Weights of a small mixture-of-experts language model, trained from scratch on English Wikipedia: width 256.
Below are experts of layer 3 (counted from 0) of a mixture-of-experts language model. Rows are named router (the router's row for the expert), gate (a neuron's input weights, with its number), up (a neuron's input weights, with its number), down (a neuron's output weights, with its number) and show model dimensions 0-127. Each number is 128 + 24 x the weight over its row's rms, rounded and kept within 0 to 255. Numbers have three digits each.
After each expert's rows: a language model's description of what the expert responds to; "mostly gets" lists some tokens that are sent to it at least half of the time. This comes from a sample of Wikipedia text that the model never trained on.

# expert 24
router:140107081144110125134179151120118132141119127153119113139150158156126124164106093152132147111149152095143159150139136116139103123147085155085136097120139134126161167146118173137133191122122169141159123109131127136136118180122149133132146151141157131165117140115129104157173112081115149126130152123120123116144138138125125131114133150085125129196135119173137132166117121148113137083105
gate0:049119138093100150149159078164155117125126163113114171092114089120153126136135138132091114153127135117114139132139130107102137086110163100131137134114113126154082140155120121148107137126135153109105125170133107115137150085148134155151154132150160132102087145115162145092105141143150118115104133147091169144199135115120128139149123112124148127117135149094111122125123126138113161150138
up0:117126106097112177110141120096120119134146154104135098079151177166129133160102141113161122128089168094129140071115109097117105143105172134129136109145084172125146116162122148132128108118145129154163100124143151110143104115152166144161135151121121093135147074137154118141115118126090125159113123122143140107142135132140085142101111125141090152103122145117110173126153166151143125201100
down0:116144123088129125134155143193107139112130126138159146137133177100141136117079138103120154117115089123150147129137158097102133099128096107147127089147094159150105124131145088137150156136111071100092116139126165108157098182145151125121139118098168130156137118169117063113126134108121128119090177138080169144144110144114158113153134104129112121142123130154122096149160144132099176165126
It responds to: Sentence-ending punctuation. Periods ending sentences or abbreviations, closing quotes and brackets with periods, line breaks and list dashes, such as the period in John S. Tenney.
mostly gets: ". ", "). ", "appro", "\". ", ").", ".\" "

# expert 3
router:145125091154098076132163140125112139106106079142095143097168119180084148154111095112160125114134125112092140164161140119163119147131097136082128123111148156125140097139131101133134153144109165120134157099165117123132149141109159121125186209188137155164147152102092094166141130128110119132132134106100125144151152093165102133100131174111135171183168163161128137130143107148145152131115
gate0:095129097132132161162188112127174087088142140114112109106102148125123136102161165115089117140133126155115154131123114102142115111107136097140122080129093137148142177154131117106120119119128124119076124169125139124127124116140152166171114144126112110127107107121132141132154112100149083152119111138113173130195102116137110156122092107110139146116116125138137144126133126185106176127088
up0:096135077117101116146110136098114138103156140132128089094159143142147121172080166092177153137128141109141167087109092091139109144126174143123144123161097199140133148155143137127156101104120112141140123140129149108140122138117180143140118145139120106121139095123163128138150120096116128143131172080148160131135112107155110162124135118128087138141128122124102161133143157157109137193095
down0:123130124088134123134123152134109128101139107127154121138119155136129150135094122116141177124081121096140116108133139114122123143073089112144100082114037123157124140133127085144143118150126064122094078139157117097178164154148092132129146120113151135147098115167115051066154105095097111090113131136117142150164160129114144117122125138126143147171139128130118117192144141154114151176119
It responds to: Mid-word fragments. Inner and final pieces of ordinary English words split by the tokenizer, such as ut in lieutenant, ce in proceeding, ard in safeguarding.
mostly gets: "ploy", "ail", "pos", "ure", "stro", "jec"

# expert 11
router:131107126146122143138121114145121168112100087122123133135154136139091105141098091093129157116152139087140107153129118176136121153111154146104153122096166135165126117133126141141104167150147146159144136066121174135071124150107146140102151149130156145135136145107133085157157144155117144132113128114084122120139148078151096115095122130114166147138207100120125132165116111141131171123099
gate0:085127131090132142134182094145149137118140143120125164101102154151123156110138194099087073123133148119107130148125108082135122129104145100152134125087129128171075142153138151121135135130132105122089108158119109085097134077128079143157166117125126112102094122092140125105132103150158093118123084134103148122189164119151107160123107125147128146136130127083102121142118136125130137167100
up0:131115089117124137150151104102138137145119143125107083101140126192175148169076151119147132146108169107111172101131117102147103153149140124119126107157092146112155131144122151109127113142112144159154107124145142101174117165156180136171102139103139143129150096194148146114103108081125110113135175110151166138141098111128088152150141081107119165142130121157123136126149136147140142149142
down0:135096132111093127145141165110104143104129148111164121122130140124131164163110105157120180120138111122146094158145151131131132132132109123149091058107085126151108107098139083132166142155144122128082116149150147104153132173183107134133151160084161138144093091174115082081123129150109125122087159147130158123136082136119145115147134093084102105180127142104144107143130159144142137146142
It responds to: Word endings before space. Final pieces of words ending before a space, like -ing, -able, -ight, -ost, and contractions such as I've, you've.
mostly gets: "able ", "ever ", "ful ", "ight ", "ost ", "ap "

# expert 6
router:140131101143104099125137117093130104118097113152113131101201127134116111143117114123181125130144138087122142173134110167147114133149152135137143120120120132146136124160114141162107163140136160126155116112109160131120115148081135151135149161162126158172170155108112126125159113109118134141118137110087107158163104138138091128113127154121126130187158137167149144186116092129104115135151
gate0:065150115099113129162168112120158109092141161130127134087111137106106155128142143124098116142146121100124126140172123088131118117130163100116123090102116119137083129163140133116126128145141140141122125135130105113123134123161130151180157111115135122113083100137138153122098104112156105119127101170096153133198139111133131161133095140140106124110144137085134116122162132182127148124101
up0:086126120117087146153125131107119133137144114159116079071134135153171138170075149118141155126112155121147141090097139081120102136118152158119144120125112163083138115173159134118150108119118083127154145129112149104162107122085177113152124123123121106123148080146152129135108110109151101145152132119129152157124107117133128158130099120134098147127125139095109153133153144173107125159093
down0:100126173094089133171147143133084143099110116130144145116125166152098124113111117109149165091111113125157147148131140106111155111096121100139150079159071119153065140151117093114158112161118080120092063159172174122167161173166124145145098142108158132143120102162122084126150138119122124107118160127134183143124124109122118113123160116110120114163153125138141124145140120124114151153126
It responds to: Consonant pieces in names. Short consonant-heavy pieces inside proper names, often German, Slavic or Turkish, such as k in Berkeley, n in Königstein, Burns.
mostly gets: "Ber", "Kar", "Californ", "gl", "k", "German"

# expert 9
router:120153135150137125122137137077095139108126109129105121107154126150095101150119120091150124104138149092123126153135116140127116115092113140093121124093148143188131158110152139124106124141124135150121146093179128118078117124142151168134174156127134157111128175101119126114182170132113116128105125102109135173177173118140069152114134146102133138145183119114132163138097082161074163149138
gate0:093152078104142147136198166139149114132171148118132142071110128115128119155166137103113077149145147102108118121151086097131135127107141089138135118095115124149097146135155126078098175134115145102104094139108128111138169081158133118167137111145170124117087158109119142107124119140145110117125139164113174122198114149124131143099130143135136132140118118096103131132130140117142141134133
up0:144128101122136166154130120110095146157136123140142090102174114159152138142073169124141156174135148091147162094094132118137135167138138117132119108137050147130159128158118152108123137148098119143144117114122177109149122126128171119163101099107102117162147085133125102146102116114135106166100151122164134110131134132136139132109116116147082155126111156137129158114127155163183128162097
down0:111155156163171168121136142157140128130123122136142134120105115121113109116078131142140174096097084158152129126142181116150130144126106125149120068134069102129133099100119099168122119157111093155050106143143142118146139141156133134140108157113149129138100109163107047098166111106117141114091171113116139161160124152145158107130133113121108138160149096142132117138143145148126129159155
It responds to: Numbers and word endings. Number endings before a space, especially thousands like 2,800 and 800,000, plus plural or agent endings like -ers, -ist, -ches.
mostly gets: "00 ", "10 ", "000 ", "20 ", "15 ", "30 "

# expert 18
router:154105132140098071127172107096103103145112090120121157125175141164133166153115133139126111130127127109149132154121112150171111165146101164140137125131147130126122132172103149129145151145116138151149147130126120130135132151102203116154168174167173158152136143121128076158127140102112151126117161108079120135128111113153127107125129135134135161145138117156146150161190096140143111120123
gate0:123149136114122148169206125088161115104171146125126108098091138130108141127131162111093107154144140104102119136125121112118123130118160123151132100121107131144113146159149105143156161129120172127104117158133104117129138074159143149167124120152137103105103122123153153119112127088158093163111134129105199137171148114104125147118128128116159139138109141093102117138165132154109138082113
up0:115143110113089135156143140086099148161160140131119107085148109149160141161079159091144145161108120112132178081127077089117099157119149179136112117140088188124127133143113139137147108130102122174151130147146143079177085140122148146180125132124126093139131101132124126157143129090133129167142159122145166074112127140118107147128128118136109146119128137121085138134130150165119085170095
down0:119160096100095107159131148142125132140116150107154102134108139111113142143101147119129172117091086135153143116121130107131142108118097113103132092148094124142086122124116076171169131134120084121129092138156140102147120141156076096088132149091170113134121109160115046127176113098099113133071166087105141164155092103103144106123092139116116119152132122167108088129150174110113141156126
It responds to: Infobox colons and brackets. Colons after field labels in infobox-style lists, such as ERP: and Colours:, plus parentheses and brackets in lists and formulas.
mostly gets: "11", ": ", "In", "'", "): ", "in"

# expert 14
router:128129119135109113152133148091101119136084113142107146096137147141072114172113114125122131135153148098118110148148129132155118137155118163121165103114170135149121154122109110134125180126126165146146135115141114151121128170114138152136151135125139157148126151107100104141152135078143101117117116118127148139164150118167111153114150166114133164174121117161165143191112126134139147136104
gate0:090135107129129160123186122151136126115130165093105121067106133137101166104123126090114134138106137147104138146147134114102172118139137090111131102101092130160101132166124124121124158137160155141094116132154124081107148060178103155117147133180125098100106109127142150100100115134138122117099135130111176130182116104111146172115123154154143124114109163116119148113139144134129158133112
up0:134137122112101125140134115120100099128150119118134099073163125114158096138095153125161156109139131110134144099109097116126062144122166144103136099147087199128119114195114121123137123125154112176172123136120147098143106094100152139184120108121138142139121119137148081113119122130138169131109141145134130106116139125122114145124089126113106133104126118116114133134179153138127124166124
down0:092141158132115122122115117123107155153112140121125140112110165109108163131100124103105143163101102116146129132100118088120138105107106133135103129152071115152086105122129082186152101143150103113071126137154131130159176160150107147150100107110168099161138117196100094139110127120131138139146117138119172115172155135103116118136137106126157131161125137142085103169142143105121148187151
It responds to: Line breaks and separators. Line breaks, blank lines and table pipes ending list items, table rows or sections, before headings, list dashes or new rows.
mostly gets: "\n\n", "\n", "=", ";", "success", "- "

# expert 13
router:110163139117105090116129110082126146137118100128092147115141141179095101164143117155154149118182156125157123147131142120158113140146148146123121140099146170146147155173136142116137167143086160118127118074132127125116128151141138149148183137131159135145114137129094126117141157128129128104102180105114093157145123124120082149121171157085151146152145159150145153159111051134077133147122
gate0:075140125087128137174188087141148116099147112096108121096099135166124132124123129135109142129145151115111156114135145104127123125112157102124127123140124135120086147150135088104121150158143153148114083153141119100094145106169126101160139127108122111135073136116169147143104127139133100157129097143097202135179123110120129125134164117145098180130133149127135119123114140159144142147133
up0:124143145101105129108130134100140131170142156156105085087135122114140137142109159120125128118105119106135132100142110135134114161087155146107133088137078159096137111166097159127162112121114120131177137136161171105186122092101135139143146132108114126138157108142125131159103140130130177140101135117138146142115151101094168160118134140110150131116131153131118124143153145167126133124086
down0:147155130098127114138136110126118136118139122130161145098131168139151134149073146144114153118115074125155118139146169155106148110136084114121145094149056139128108139113155065104149101163095060116124108123138176126168132138184103135123134130128142128132106105151140049116168138111092150095080145123099153146153158127127122119133131114120117177155106108148105083145110121167112158165138
It responds to: Commas and closing parentheses. Commas and closing parentheses ending a phrase or aside, plus capital letters opening names or words, such as (Soden), Tucson (1978), E-TO.
mostly gets: "), ", ") ", ", ", "', ", "Z", "\", "

# expert 29
router:128085122182108111144127119111117099136111120124113169128157156139087120152115092155169151101132138102139141151122138155150084142137119168120142123123121145156157175173118107129134167138136170127169164125119124161132172154100164134163158142133144128157143154113109116145143108139078170115089120113086098143128121137124097131075131149101115142145140131153182181172123093139116134113137
gate0:077119156099126131143216133134132114109177137094138137081107164112146142125132119106119124133115149135078127137162105085105148128116134068107119102135091119166081151157146141124116119113104132140093102168116092122125131089165126148147126113119139119130073120096149145133095129115155102137109109133134154130199130138126121131098135122162126140128127123103121093125159129152145182119119
up0:115125104110128130123152114128138091163167179126130109100155136145150153148096121118163182132116175109153138101112134104141093165121157154073141144117095175111124119141124138119123117136099125167168127117115142103164122130086163110153126145130103123132130077129112095196133103130145095134114134123181192149118156138145114154095145128164101173097113136128156162117154143151133142169117
down0:117155125108127140143150136136158130108152137156138149084109172137137126123101145120149165109085090139137178143149146116132167098081106092110117129133060097115083118110142109141143102183123117126086126135171142102167104132194140112123150141100158126150137131174136048116136133138104101138096165126110106132153111130137127103114137138082122175124141127188131088129152169115121134147097
It responds to: Commas, and, hyphens. Commas and and joining list items, plus hyphens inside compound or East Asian personal names, like Hans-Peter, Song Ji-hyo.
mostly gets: "& ", "and ", "osp", "/", "193", "25"

# expert 4
router:151112112119102110144155114111109160120125096088117115100160127134093094140079082118114168078165153129162112156124107119136123133116156129111138094087143123180155152152132159152088160190134143124119148088127143143095121127114171154096168187150190128136124124121111104135145152146103127100129168120099121155150174077139091155101104155083126175144144125127144139155122104142144152137125
gate0:103134109087148160144166120136142118122155145129132131128123149114127143110125142117118088123117141108088118097127103084129126116101166093122146109118100154190092117114130146097106160130141113137113074147095133120142094125156125153144128129129134132134089115112165149116136145116174103134098114156089170122203121127156118162111106139162124136111121164089118106143125152155105143113111
up0:129106078134120167158106130107114138132117104131114111096160133140116158137079152112159127155119137117133178097097082122141107155127156136096145092133072155107135139149127160116119108112138140112170108106120124085158121129122165151147092130106143116148141071107165140132124121119162084143089144132145149125099125128171113138117120137138086139124120146100117172127140136188144089173097
down0:118125136112122130151150148158113141123107139134138132141101111123117123126096092117146141107113118136150111147137136106109159117087099101155130084113062152139144131130146123113144102165127087126095102118132134119162111171149100124141141141153159134118110083160120090093121126100089123093123125140113104151147093164139143109163123134104123134145125125149132103161160149185125149150158
It responds to: Adjective and name endings. Final pieces of adjectives, nationality words and names, such as Paralymp-ic, Goth-ic, fem-ale, anti-her-o, plus American, French, film.
mostly gets: "American ", "tic ", "film ", "ual ", "ale ", "French "

# expert 7
router:118124115133083087161135127107126110150094127121077171103140155148097101173129125121121160107151138087102117160134118130172103130111118153118158119093165149142122168132097121117094167118130153153127147128123130102113115124104128152161155125149129166147120162112111106143139142085132124116116146113117174111168123139173121155119139156081151146145135100165151171188108114121130162127114
gate0:097144141091144142101167158153099082111136148117110100037113142127120151159122151122119158116135149142097122140138125095107163108083118080128129116112099146156082137167148128119141155123126153133100109155128116089115112102184085178164156133157131139098106130090153159110094110117154141120075103164113161120173123114142123116154152150136129121113135133089117088117170146129121162125117
up0:116113111097106132134120129141148127164138128146143100094132114156126112149103145085147131148117136122121167074137108112150110149123151160144136067144067190099103140178092118108170093128139139146171132150145162101152130141109159140150147126100164138146128126160136121154125122125130140119139127132129169125078119125152167141120113120114130114105123132105087152118155155157149152141103
down0:124145141123150106161127112131106151122107156123142146105134133129117111143057126125146188132109146120138126126101146156102162082115071127127130063129062143154130140114148078131166150132144100134070122117126159150163126160173090145108151138127210140149147127173117078100089136141110139093129148088085148115141133118100124114131142139110134132142145112153113122130112140131126170143115
It responds to: Wiki markup and tables. Section-heading equals signs, table pipes, paragraph breaks and cells in tables of results, scores, election data and track listings.
mostly gets: "==", "===", "== ", "=== ", "====", "|---|"